config.yaml
n_experts: 8
d_expert: 160
moe_layers: [1, 2, 3, 4, 5, 6, 7, 8, 9, 10, 11, 12, 13]
normalize_top_k: false
balance_loss: 0.004
router_noise: 0.3
router_cosine_scale: 14.0
init_std_router: 0.00781
lr_router: 0.000287
norm: "layernorm"
learning_rate: 0.00655
batch_tokens: [32768, 65536]
train_tokens: 368200000
max_steps: 7911
Below are experts of layer 11 (counted from 0) of a mixture-of-experts language model. Rows are named gate (a neuron's input weights, with its number), up (a neuron's input weights, with its number), down (a neuron's output weights, with its number) and show model dimensions 0-63. Each number is 500 + 40 x the weight over its row's rms, rounded and kept within 0 to 999. Numbers have three digits each.
Before each expert's rows: "gets" lists some tokens that make up at least twice as much of what it gets as of all text; "mostly gets" lists some tokens that are sent to it at least half of the time. This comes from a sample of Wikipedia text that the model never trained on. Tokens count by the router's weight.

# expert 5
gets: " |", " ", ")", "\"", " 0", ";"
mostly gets: " ==", " ===", "′", "°N", "8)", "2)"
gate23:410491544553577488502530543539426531543437532512551532579476501510510491443484440603454489542523514540546509522519514485422552498526545517503422453517479476509504437559516502519512429468484512
up23:524454470488482553564470455509465507492534525509498469489590445493516516543501477448505455579487459506437531451441500538482527528572435511541443494552503481503483556492592505535512488430429479
down23:555546471498509475482499556473556419512494537443474432505469520478564471537568512462507474478485446569474502491491481446446556405502538519540518576533512549518477528571469496458472513538447494
gate24:475445534474527479533533444557478510523478543483509470550474471456523482515536485487534549474502506472479586476477445564475450482464485549532523535487513452482441512548493520543484470434522536
up24:512438480477482515496488429539447498473554485540509495508500535502504506599561510496571489493495510502448511545453413576561443444411495522510464504464513492535467501493419478504517480459571503
down24:574485486436531493476485433500491458569491433476500481518492434476386513505582469575452471534399484439500467519478544524491491512491484481487501498531577456555519607514484498453552528459522567
gate25:414481489511467449508518521545481512497507524489485510517442487531524491484492555553512537509471482491502457551503577523498505421564509541461512604418497565508449530457499495594510520489511516
up25:493480459503535519473408556469518496501514494570511514500485582515485490492466404455551507577494559488458598455463464485536496481427510481562462459515501461471508477506518512466480467489493481
down25:488479472562477520563526563513493418587483538532517480528482460502669396430505500530543493510460473493510530433506462465527553477504473458540531500513458566515515463536462456519464570453524485
gate26:531500555481586581556498480560479540526506524506472485486472519461563517508444495528468538519487450508442474503397527482437498463505545438423413469472482440537516505464472476422502487531519583
up26:487436543504443433539535512443484515496455495447477479532480497524470547511494520522519527534460447520461448495497555532466437584454481539421497544473588424439483477563507459562539476469514508
down26:395499515465548479526480417512529538481467525455509487565538521532433539565500465468514444548518516435528512536509546550505440488503543480436490554537547495496534536493516479393580530503473535
gate27:520453515502482425528498528510391514509466512413594513470456476428555528527508502561491428542484489465475550542511459517487462522514462469498504497510527557508487486489475534512487507522468486
up27:580534567490515476527540477497420506442519438488468470525487508467468476453461500473474513542522473541438520512498521527598540526516510458522454513521456477518498565476496591508521420512541476
down27:487530521474499567510491514546527559528538458490584496553452547588432538546517464471449580504454454460460518494524453592435469483464520502458451450505524470447481465475442480459429527474480547
gate28:514540544578502452485529548476537521509516408533568503558355476438567447497473513460486479514489470492501440493506470506507564490452425526510494490511482541463496545470548506500476472510436554
up28:424461519479527487483554445535524525441566563514403456482504524542538468496505473456471524391533553478446502453487494526460450446482501493490488492575528465521537550564510500409519584451525447
down28:486555542491529505500512555435528511467605577511545544483450459550395499473547470462512506524466507556488502452537535499455513546414473466453499474545461602434466484579458509560498489517463479
gate29:429470472503513522491456505497519510530503584597433462499480505468510578403541541490496501501447464532519497486449534529517423497491487544475560445517441552439505503463560546518434581508496539
up29:511536510539427499523487480451496571481439447448489521567548450516549458511471599565505471509444506559519457580525482540544514464461573503510499499489514536569446433507481457539554509471474584
down29:477520530480552533509448603507539528554440467501438537513554524467602534497469431496460499524516497453589434533479539495499489435473495405455445473507496410555500549488551463498495482478519573
gate30:510564561494474496494502490465543462541541506511522533470498460543518477469521473555452564504464502542526522528517494535502457499543464499440493459461379524555419501500477521487596451503507584
up30:551438476488533535476451572546444513573493470459521570516515505485496509516534486508551474511458486591480496538468486574499439510512482448489572568542561503470464533428431450554566514548546473
down30:476510487565536529506486576481549506481547495497518489517536486476531481402442578482459474556459521492514469396525495508519508523505512464468409497433538491483465477460450506506518548435494524
gate31:487454451549452411557523496477507573496549479519531488501498499424544519489495481459450569570520561497483506538523469516543495571515436465463488471527512500481526520475498420539491482462488525
up31:571466500538484536438554482412476565500466464533471527556542504544440515446550485509468517474468531529459551467449495478490522461579528551482571500512488563484542514486453488462565498492588519
down31:400487528472520545461462460544518537463583529429536483500487522535436485571517504483456529472480549448459512497510552497506523442435561548597444511517399565491536513557482506501570525497517509
gate32:497527497483456535454500515503546460565515515447539445513485588488482518548527491503394501521489508517481518474420540480474564446514467511457524515494544514509550540565494496524497562456583468
up32:573501493504470494513482548524508435465495501441425458495505520500454441489501403467487525494471561515472510494536443513572554475516525533508486512484593503514540511489536491469425542480459495
down32:462485437553489480493412450524555439495556513564495538478445561429427461435460468495553500493440509560526502531546480517469508562470466539480544531473566465502511496426533559458462477562469510
gate33:482527529464446432494442513506435547503540459480474442521515369514508516486489503467552544502458467512543467551536495497533491413529510489562459547518468577545492557514446442535520556471465464
up33:451451440460561459501483501423481540401542563458540475548490509542440467485524523601532418542521500498449544564534490514525472455501462509555577514544504470465476436461532490499558540491622499
down33:553535536471502592473523534510510386529528473497469537447498603458495507479448482474485533559426524426486487491489463490513467495568546496469533471446497476421412522535532531579421529505550485
gate34:488487521446518494502546597506564505512490523502555496539431536540475490581455527527484554565511440453516500471538513498472472540532464543425527501460506520407437510548570504465456496490490504
up34:521471527470502474474486491525552486500453478413433525475547537452526447511566524566430510493514419418489576523568485582555464507573481508502516550462482478533527528517448411530561478557503533
down34:569433494499458589509422521509542512523495581545573480462446527496524487532447557505572496461505483527497446463470530431492519490481452529524499473514498580535539460400496483513522510453440506

# expert 1
gets: "\n", "-", ".", "==", "===", "s."
mostly gets: "\n", "==", "===", " ==", " \"", " ==="
gate0:488502504465496445464487517528501507438505542461525409493490480458455469578479572529492605569486476527422500443436486517515507431526509510475534532468513506484597483472487458503483493554551466
up0:506456548522444492516489481485455428469492453519495502511563500458406489496480550519503557517492528514435496539443423555445445476502404558448510590487469529430473493457495497548515490485557507
down0:520497461493492537500508520496479509524478515556526529461517470524436477557496483529493510448506512455515451485478569426486523479426513522449468504511490465502437476449488484516584497556483514
gate1:532507481457459497477447536574522521517446491575400551457486475521521540569576421537462505574538527532480521560469533426525477446542514583500458539521451458536467513546439531509509420501439532
up1:535519546453462461514572534492445512520575516559452449488464431496483541507543556469521570554476468551509539491478512499458528497562515455479575443439484459519537540451557528559433410495539470
down1:489521509455502513517521520588426527477510401547556499518554502566433526537523447485467478463522556533462496532462463504481507448478438572513409528520496529499535571475466523491535524514512518
gate2:527458550459511474537473488511485459468469503459520554493439487448552562495506453560508538524511484492520467573485550497479482410486509504494535541526430530434443436518508539531489497509517533
up2:512434509492472487520552496543500509548461467496541497539505505485564432516544458543456540537455480447468528563498498500536418517502526537544538465521509532509471490489535500472456558520435464
down2:537523539487496497407532510527503484514561482488481511493442500473456523515520440446496533520475516488518450481501560552486508583542450493545495465512436482565601518440441529543467468521504489
gate3:499514562501529491529499570465489526458511469536533366528559501419417550519468472540469470483482433493509502588564419502555517473520523509479571507459595516476511529484504502540469506494527512
up3:471477538517592431457490534515494559513533568506461432493501567509453446481495539402514457524520609470507468478481511471450555567492530497541536498553443515472550503478539525528485519580506499
down3:448458514498464558525522526439496518527532468457490524532450519463567432532533534511519477488534475526508594535453511555599439447479431524527506467447545420514527551583569479467503583453475500
gate4:475495517536492509548469492490478519477501527516513489411509460518581472498561466470512530475463550462512546495480496492504428550552440454478565496447536577475559526462499468489511560484451513
up4:456581514452497479527571520494506557390468475481583537424474425519564528486519498527508435531487540442498490530555463501484528514450481481414514558467502524412520520468521455477515485506388564
down4:538479413529449533460425449457462536523462520407452457486514447480483530553460522468507462544521499497512508536497508480495511564493517512508570487559465495600475452448444538512481470460501475
gate5:519475555490482600526516448520474503556518464457473439441420482481570492494470456430502526571530523467545522499467461466526505508449507506473535531513474464587568487474532413452479557518484573
up5:512477441483492437496471432483493463493548523512548466482510480509458473553450510551572411492454495522447455463547487483441514482536499514557541476543499492539487415539479535523520467525509449
down5:490442485523465546454535535519544538452467538527429434524477522507542496542430547483541523437516510488517548468491541485464514562511485515513448496504519456412477467506513477526525480400503500
gate6:482461470490526500473517522536434509496541490525526456405473505476504465564497397475518510523489515563461462540506565479499543585502457503514449504518530533525497514496474506512457478472498545
up6:449479480538570456535540547531477537497543456520504522443527493504476461551501458603521467505509499488503479485450507432445510519504479554459519519521520513555547438536478547402531523487509506
down6:529410498516450527509572469496493541413496531475503480421470524525480464495513496487507466554527512441470486538517478551511452525553438564544470509445529476502520531447486487565587448517526491
gate7:547502464518479504564526542506497507498470568566478494543463449510573583438489550485477550442527538506495544511513457551484541496506518533531482426542562475491500513493509504544454447500544519
up7:388455534446547445524578458558490465432547486483500512447498539531577493446479466501551494518491491475497541525493535507616524514541467465493550518515565456465501513545542458538477529489498515
down7:589540404518476466587481483544501482459462475497447468510512537519458462493457429552528484521458444554518451531479493524533475479472487513487506510542484558522540485457459543501478418431510452
gate8:530522496480521465471515452437529477518477489557543577534509498452590471543490566466497488521463507496443489532479458544469531462504517528434568509423468435466507460566504573479472435513469422
up8:517473479529515502522564481512491480535475414535481382513482535505522479472554490516567470545461523416445560467512469545492409470572476472517489463574497538538446467468507458545436548477471585
down8:554464525501546527535459488462417485474497497485521488529478453478469519511500550544497509512478474461578460462580478576534548533561457507484488528483575424481495491421513441486496518484422471
gate9:473558460503472519543531540455546473460520506582468458499468557505561541556501549517485543457431416460542535506462521479474510464473496527539499461555566447471537516490471510505458515535500472
up9:560516513442494485432505482548494529540496493459574517480537452464521539465459575581539501511456486472443463540469576416481522540464477525511479475482497455467559546485478454496463517495428517
down9:519496528528443572480526515483487504508489493554511515496425381512618509508597517446527504447517455462480517455538490449452521532452473449480430508479525519539493509427554498463530486511505621
gate10:518475507510479484529488536468539530534502585472447417455510530531521462538526470471489556566511576524535494508512483520537518454473577519516488530546541561379462427561444592523487462511461489
up10:442493477519521438489444532522468545516446504574484496478521543487468396461490428425510522456529612468600561428439528493499500484484469550518504479494522515462538462527502572503470512510494439
down10:517477521489563497474510537477539547466478515549445537418470471593431430546514532481513499511520514442584488447528487562502499487495523422479438523512555516429468534459552484535431513478541433
gate11:473553532406542471508492503473432510500527549456460484450487586515505560582448479491501509415504439490426539524477503522543470447499470496491490475507531506515468510584541481469458455485459495
up11:529529520516466472446479539467512534538472433468508566537514459506499500489544534533521496475492517509575424456532448544507534548510522517520481537531456509529525497492494605492477514493476505
down11:437485465472492551521547556577378503520509474503476513555445485501443480581445497509530512492475536504472455543465525523467630511489440471497515484451470532422533513524526516548544461486527518

# expert 0
gets: " the", " a", " and", " his", " The", "'s"
mostly gets: " his", " her", " a", " its", " their", " many"
gate0:484449448542521483537467465495467580419525537485571489526531465492475502516588480589497505483506533476508513554494524474454483481490445497543460482458465481473509482569483461507520496503477538
up0:495548512423513474473511474485497460540588481475436526470521507481487487561492468493530482473552568452560459466463432461481444428489433533460455532490544532524456514506497496527615518541453461
down0:506489479474558454488592428482517444454499535491477513462459449511578491508536471487538530567555482500511461543501482442505521379496554522431468505548518517514472507534430531487514468460536489
gate1:506456551505521553567498460464557495518413620447515483466550476442510498486542519538506495495551507489487466569420478523517501499508439493503487487499413476508474517504543497490481425531485497
up1:452476470522521511502494546498457504507567462502471482520476525504552490476526491481484428506517478560577533501563491540416446510489423498520508569504492505534487511477601536506549571519512504
down1:488506413512467455489517512490462501431464488529387499500518459450519529563444565430556575515535487566499534406513527483535529499499489568480492475453526543490494512491532474538458537588466496
gate2:499458436507533474495550533387504477507477476565516564499460532543518491458504529545489468412483470514461512488546499518490534496454501447497516516491533412476462561479556455549549583523538487
up2:552461508516472442536493553452507497452512518467433511474522488448489492540495513540528438521466480540532561525439470521531537505500547477554515511457561542523525548549485540446545477538458469
down2:447513577511491497505486484566504436533555528475461481496538501545401453576479540512570516532440458496511440528490479530537432486508492506533491531503508523558519517415513455461509545491569500
gate3:484463514510471572470424530552528492518429536518515511507487471507503485447553421547535508476466498527446489511505486499485522553530481563503478465535486496442499521422440471447537489532489545
up3:452524495519443503455474563497508567563429525502508477473506512506479467577450497503480483543520453545491485453583487431562534517510447490464536532470496568430479496538482575528494553512483522
down3:461466448618497553506549457436507549499500475512448503447532528558513430499464555483446533497503520544480541507505472514476540485495432523523491518526457440538524530524519529469532474479532466
gate4:560488552471539520469487513424509538471446485532547386516485538521449462445517441464475554472471481526545483570392530545486544439490505473481491516478475426550457518443504559495559498506514554
up4:534510448514514440497605519478514471509504430474550539516598461413435536491458566494452546532522470499510514493503482488505483495481513477515520457551578477533503454482468448458496517484531501
down4:436475478440460483505457499433515450520521511457461464465503524584453501562440542491529466471464498540511524454546516497468464517402499511469497508511558513490507474491500551499494457544497507
gate5:485529521549514499458503545465523470494512463444546475519560559524487433578517532474473527497509503518499488513521496509479546508453504492519531505469491535540458444485475529456522561436524454
up5:512458428548452491492485494534491477544465437507546493512520563596470518523518519497558483519473534507480484548496448477476471504535516461516499462522468516523514531448555540475516466540492510
down5:488499463518506460495483472522501582503490542565438440487425464498499407470536509540509466539564464515494488509461461503510496591602526444500432446525511508428544444542451432531488470495504540
gate6:413462446523473485574454546480462456500490501573539476520470478458483490494488555517518519550399529496489518511536533551460516419476534503475561460476465473397496492529505479489404535538579533
up6:451532486530474408539485442542487559474491551458558543543534459461551494509501460472500492508520598515466545484486546485525480513478528533514533517415539528518492481541503473496505471467513388
down6:469481434514465444526495545493527474530499498548466552518541508497453541503457443453500552486514487521597488522492516500527459548562420478469582585475547575467475463475519492464489426522468544
gate7:499454515503493494508558520508443502490465556521593499511510510395559492505476511526502569543501531428496460483493440445532510516484467522511542510554494471467538502489537503455557527512521563
up7:505543490529514435502508477499528471470465576530541490497514516522543513465449529485444517479489497497496497470530517536550543566493560534545460470363500500552522453587514541504492516453471481
down7:488497487448475512456487480567507548520473574537504491453420494537566457458476473399501456474580490481508522515511530499470446461487564516458415547497496532535519487533601504423527444426480532
gate8:462462515493478528472415444455507446424478495489558516559527532529575484550474524548521472439467489513437438517472533480499482503474459509478562566520570413572534455491469488529460483572558502
up8:506481469579476527537535477571514427484524571450536431589567502538548442482506535463525479504527482484543538458495454567562478467426481519489437523509459534545517467491476573485529524490499494
down8:446516459500500532492480412458430571482470467463461544497525502579443539483467462533555476460536501499510508557486399550477514446495538486486502498461592497557532499531462506552477426496563537
gate9:459505503545528483442502507442533523495477504534451486472451525503550467606493522497504499525471394480501501527514500469482532526453502575470551522467504509459524491452515486540531550517525539
up9:433567547447464506566484478527511531531522479497509524491564471518498517428565521553446490536527451584439474502537533470501412463539418413507480511494537468526482483498571533485491549482497485
down9:565494508471523472579480466478481576491452573424499488523521497497622527466495457454532576451481493517435462532485516456477517460547447499514465514528478526522508475566479530529473506521564446
gate10:507494480447497548556545529502474556479468539468488508482475527489419497488492421562563510457467529487460489597505496507526495510544489486506504574577479457429493493515555501498491484463549498
up10:506535502542564487499508497482460495523525525492446488404494514497539603448526479435593519580525540417479533500453484600513511585486490560488498491485525516509518469550513467505476499491507447
down10:514498462500454492506559521461589466464541532472464497582435546474488526480442493445481453542528518485495522489524491561513469564492506440467576499509472505550429509479518406570418542468530507
gate11:474409439478513526489529537564450419484483431501523443549524570439498451458483470437485519513550493478485514576456470620504502486560463525535524509475567579475558451525467418512557519517477471
up11:456592496504561441500513478552506588543501513455499538459462467514450511571531439521504490566499451486434520507600532430535465568491547515439476456514473521518475528517520451523537468495456455
down11:496520505505527522570473487411500511511573480505436601503462508521507458453479479453401515503519524458498534529497579506426489495437526513452503444476542528528480488561433461567424485499489473

# expert 4
gets: " of", " in", " and", " to", ",", " was"
mostly gets: " was", " which", " as", " has", " with", " is"
gate0:456553526485517571551439584495537422491545501560480455513483533553457485492428490535551526516496417541464555563494510491440456582495521466551499513494481472468538436507482516491507463426513450
up0:568461501473465506534522427534507479525409442506478499464530497473498540476474495480432515597486517473467569471513518489520578517550510508454491500545509432521446510491500511491517505553482469
down0:495550505524478543463503519532456549581417630483484543485522542526527477478495470452522531525442460545533524452486498539532576460494479574464483490539494529500541502554515494494527499504459523
gate1:421467489531477526435498536557525547525461485448505505460438446473537437509554559481510497458464506426522496519504516490463538579493482461517583446481500518525570508495490580495477544493464552
up1:489506503553555437514436522517544466486555515481525589427453441465497580519499533482545469485471433496566483482467547379510528477558468451555484398544497511523483480525499605484488489442437480
down1:432469572493439538490577485526477502462487512566476461438487527511433438500502517518428480423461458538455458542539501549525509570504524495431492489519455535512555490488518475462513493552534549
gate2:475450458526497470535488541553511490477568587509533496519490490530601496570458484486521446457502525482434471517539536481497448543508519463570459552486470480481484542549482519416527536545516594
up2:452443587532498525562434487553461492497515487503458483506477533487453439443474471525477591493487488465447521483471540485477532528510480508480530500501542428548587507511516499540449587454537483
down2:498471502538506549568434526537462462489471519504509562491458464473544415520549499448482595510463549443514522499485548502445576517459547542474433493489531437535531519441457510543457558583496504
gate3:548510531545462533544513469489498543453508442520510485423464513561572500472467456482530476527540486526535517493532364487397488476540535487532482465452488539549497518430486600556472544535551489
up3:443575480499519572497524442596469443557523490465447541491515555448498507533518524445463504471517486440500494593547460496486468449447450506468504558479495503498502518593475406481526504475435532
down3:513483535512490492473531542477485496474519450493570560512478465463641464557490566432592549464497451492523466505476529473472490483451523486478500490544538471473522457425474586451484507492520387
gate4:495513514494571508475478532513509521536506502575464463462454518578526554499502537427477495420522535505544468497491482531437417428490568507540463552504504459430537540556540453477525459531501468
up4:511490500511525457411522478528482433571455519475573474513485500504539501552515477562543453486559553522518461552487495465539501445546499492500439573452567552444544576551455480438480565545437437
down4:537524447466548424473456493550482528506478532553414467471519525523480520507443422475504553533515461477496507404489500565537490459478511516521530555575487517494474489516547553453465528482518529
gate5:501488539497492508442527493518539485504513501500501476512501479489538485475486505499423499548502429450581497469471506460576486428519529557482462498466467504499521515576549497558541470488445555
up5:533505465526484495461438548523495460553540515431504447514399477572446531470448480512444507534519603563473457454449489464527503508497407468495552555483516533492513507523484474532472551549566508
down5:548415511499505427492461529536527469507545472441478436518413485473533498485519492485491520478509520554498561479509518479470537515499461482460487510431521539478420538446468517499542537537518482
gate6:521456518481463548462467495460485510623473445422483420477532515469469520583506469553586489557446439550438621452516444472498530522557514489481475553524492456510515569429441540512487549527500547
up6:459566541487512437534470492492480438500391474456525397468460473553522524472491480538553500480465501531466548509517500474499607445527431508454542515538528509537541499528532526450511483527513491
down6:492549507538500445474468492424538527477433478477442444463529516557393487484527528576560487504468475533488486508549479528457479465518513516512569487518520562445488466525566498510507520491537508
gate7:523459472518533524506538549521522481448491507499564414457446568520479469489448534505468460548460499515464511485465453474512503515498465503477485480437523445520615464496528456509525533497496456
up7:589490396471508518469450546522554464545467502548515531501466481475455475489566513498521513545478468535399503567515528486453465428524466528559554538565431474491512513563555514508466572529474574
down7:526474590462514459509373550487496515538441459502533497491449561517549498482503515531465532493498506514440543513560504527495488418484451556504539528493566457552488514587496533516530533506481496
gate8:527540545475505452528536529482492503482561499501437475476529530477562469459535432467419519486456497630495507501491462518407518451443519538532541515510546504495507515483488510477492537477473498
up8:557521487502519501500484496438410488499548530526497552534452530516530556494497541487543511478557426506487561479450533502510477558558503514422457505475553518505502472531452509498544530491423547
down8:549478480567495534498547489458563519488497539432443457504564444507454510502496464503527490479462485550544428499499480437460524394520594498443526529508434542539489464573546457548460522511514510
gate9:558501508588501491454475562451517551397459419539551541542492433451509525547527539471481532576565552528547509500467506520484526458433510538462439535505525504476519519491560493494499393505421513
up9:471502463454457470523459499521493485491534491577464520461592539498512518508480532452383512606456575527506542517505456552512514478370518565542543519531488496493440496502495457523469474526460485
down9:463501515536483498473509496535518502502459457526521517507429518525478505477506537507579485525486504518469497531501509563487518546548461494521524503495540504491535469480530532486528511468583455
gate10:431461517528378493528488523501530526500476509495501455468440503543437458559472502522561469487508435457538451514541463540501455500416495545449517534513525500498429544558503446485458511616502518
up10:480542484479472504505498539576522510497493535478482498458574478532460451492440538522445470458437490556471497513529436540555540445502577458579519493431502492464480466455450446511480450446464532
down10:516558491488591494534494480483518469484527509503520520515511522497429452497537506493454472466543525473512502481483528533499516469502557447451471469499458510589476487457553501508536400488522542
gate11:513534504472526540458509561478504514516512550483533481396551444456520511503507524565570454495577505484536496493491472496569505528523387493435535453573515474527529490515551514536451481571495563
up11:512546491516579478491536519531520479508570468478537497548413561440480457496459414534515535510486505546499483485514547524504526510525532491382529565554524505482525423505482424528487552512516500
down11:534497538541471469420512506482511462467465503519566523517472505538486536556518480516501397472437467469531540489501513550563500489523487521566498495445544460528510504524473546539507495447505518

# expert 7
gets: " the", " |", " in", "|", " on", " The"
mostly gets: " November", " January", " December", " April", " February", " March"
gate0:533489580570437492481541525472541509543514449486535414431480541432520474498483494429547479518469532514466544543520513536394512510485484486471559519498507452489511486500474469522454545524520549
up0:476435526510523427549572553478516588470442459512524547505521493529493543498492524562524503502488571497494583513540515450564434500452476499512487472440541487502538491466532524480597551431463543
down0:539480430495478475474509454497466511520544468521540488503565475546543503549483492510462503453429620441434464547592444452486506567505480438499504471486514524560537511442464458517477505456525520
gate1:539501580484538476534511543456501509494522450502558487492500511520549494457458539513472517490512531556502560532526507421414554561470485494492487533477439494524542466442497445492488483477474506
up1:509531470507507421525519517472570495557503500439520538545486519421518464473557430500588493496520539443452430530505486475533446515517464486556535428525501526460522454538505590529502455553537545
down1:492514538526470423533423524527410507509434509435510446363461525490612455488520480576483527526533489457490533473474526525548499410515460426587513483608542479466466445511463482549498556487508472
gate2:477502442544494585479581519441542480535523501495553512465508478519581439463489534484536447479456460498474512603463520540511544481504476521505552416553498520485569415481460491525450510519531489
up2:561549541559453510468496507523471547543440519430573493421455490521456461545492456459468509510568523525492534510435491434522561530462554483497476539454559531488417550542506461474448445452575478
down2:516483463560447544567494593514507520536464523475480478472436516444531513382549547486559460531474459558509547527500522524470540456521484480452495579447557488547471502451490504513439492554481545
gate3:499543514552473526502479462518472552467455520571505501468454424386566510528493507565491504527430456519500537581496554513446519486501459417521533466514545555445538459496497536521492465497505518
up3:434534504528471471506529462520548556490436582523514530463482519424540487517405502518510468540509523496458555521431499511442495495512478551534477471412503531445468500479498519563550458479373549
down3:472498462431462526480563527502434554509507517534447487398454534507432476556537532474462503492494543483449493436482423539492543574486493497511464510466531503470577571505490483509442590518389497
gate4:491474458540460491564445430487430446512540545531491501535486484427549491491479501514499513451424487557451473516526460513490564481425457532605436475486537522515458598442470504500578481441502534
up4:525553500452557505514497544535570505427501452564484534518495508484475436515507429534510484464453539561528504508389435461503451471446571521519516471517468517500472509518513536496478499538504585
down4:479492508423483528554497582536499423561464498514552524417463480487464497475443564515546505462452541512475504467476562498481496493427505474533523560536575516495473429476516464565495415482478474
gate5:466529533461516456497507505509480541443417509522471505539481539422547455472494510538528516526514484509523460479524504494430532471523532501489497472462461453503520483473516488503613474431539522
up5:529553536430438461490502487481534512452522562447494627469564445446456440492503531498512513537545522501543521546517545481488427468523488560517513495534479517435455517434441492500505436554471517
down5:525500525448446452508470402515443545493485515470474543527475467453520500546537526502651486501520560476506495508537552436501548526548496469533528449491469537506422569504537418433481494484457488
gate6:498437529559472517500476509487512495462470506488508483533506551443499531517515545562511451520555418456491492488507434504524489593497439500529571569593471555493514421519427430512536453506509470
up6:516495507453423589441448453533497508518485544493508475514512446529426543461441478507516521485452509543507556520489432493532508488474424624486593525555530488456494508536445479530462541462488503
down6:542559576521549550457424482539462419486508501510442580532478535529404481516476545427467490519459493464467542504496527522514533526458508522476542478489470453536501542562520490468510499523448445
gate7:541516536548560528425544505477434498506512518489460504483494527483515472478500534505481504575572495563492435426504526460448490508560406476524544516508516480502504569515471445519450441505600503
up7:560470447455484525459462485527514490514513483553526491475456530551523468499491523504542473497536469499463465525532519500475548496475549508493484531516530463551581477538434490548513533544452530
down7:500441500462486494454567507489423478480467483523515502517460538565363498500533456462428549504513469483497459513419481549522560575591513549515483473445567477520476500542505538508460494545550445
gate8:459483509452469563444585517436487477458442520484449541518478542496581531469555463539552528498499449488489479537506547411463516463519434470605532542519470468482538512527539485482442522478523537
up8:572463449494523485534491457449502497561467501469517539493553534455556532494486482402510501503526461386514467460587511585526500466509527474522519491520464519480531504508420475500532519533469552
down8:517506520461461450503517496509516456501426491522487453465546535506555540519581451554504528503478422560479480471553537471490507525503466494538534540465491408493519532527575475503501433469589509
gate9:491463471505374550500519473452545488456515461461428434522539490459575499502507514461484475523477445471527479500571514461546552535418519472441480540529545445516529507515482487528504508460493518
up9:498526508426454556517512411515496477521470545465470500494458452509565460471507529479451570416471504540493536534513505465451542506516505519492432518528544530502484530590514453579520467552467519
down9:569519576495478480539491487511535455471462508501430457556542457521501520508455514501522490465435545483440474582520538477455492543480438516455488506481476578520463476451453459523465452488440515
gate10:500493577461463493434533459477474469481530555430531456442502559523562463514471419512481503486435517441499615521481527540535448545524434500475547484520518452493509518484448519540488494490475510
up10:560434437505565440527520519500484532424576452451543505466486520540509467453598451496514490430507541558462479512589528433466515553495474539496494539453500482476502500550549470460509504504538483
down10:514513470534474555492532534446458592508560517486464536500498486573454519463491487541497458450556506459489534476509420494431528540525431541520555480515515479493543430491466503522489536576438527
gate11:443504583515468567505553472480532504473511492500510466540590509570510494491524519557505497489481457556482502539474475459442558529480507437526476520521495516544539443480572481574533529492523496
up11:418444456486498534525530483527523527526525475525466475566483524476579526527530467438493549456479412482459545524503518508521485419545461525566439580521494487591532517501536502514534439480527471
down11:555518542456488536465509500491581498585553493561553492566468482494450528447452502551511495483580492449494402465495508550522472542527479503454478401473543511470502474508486455525435482529447544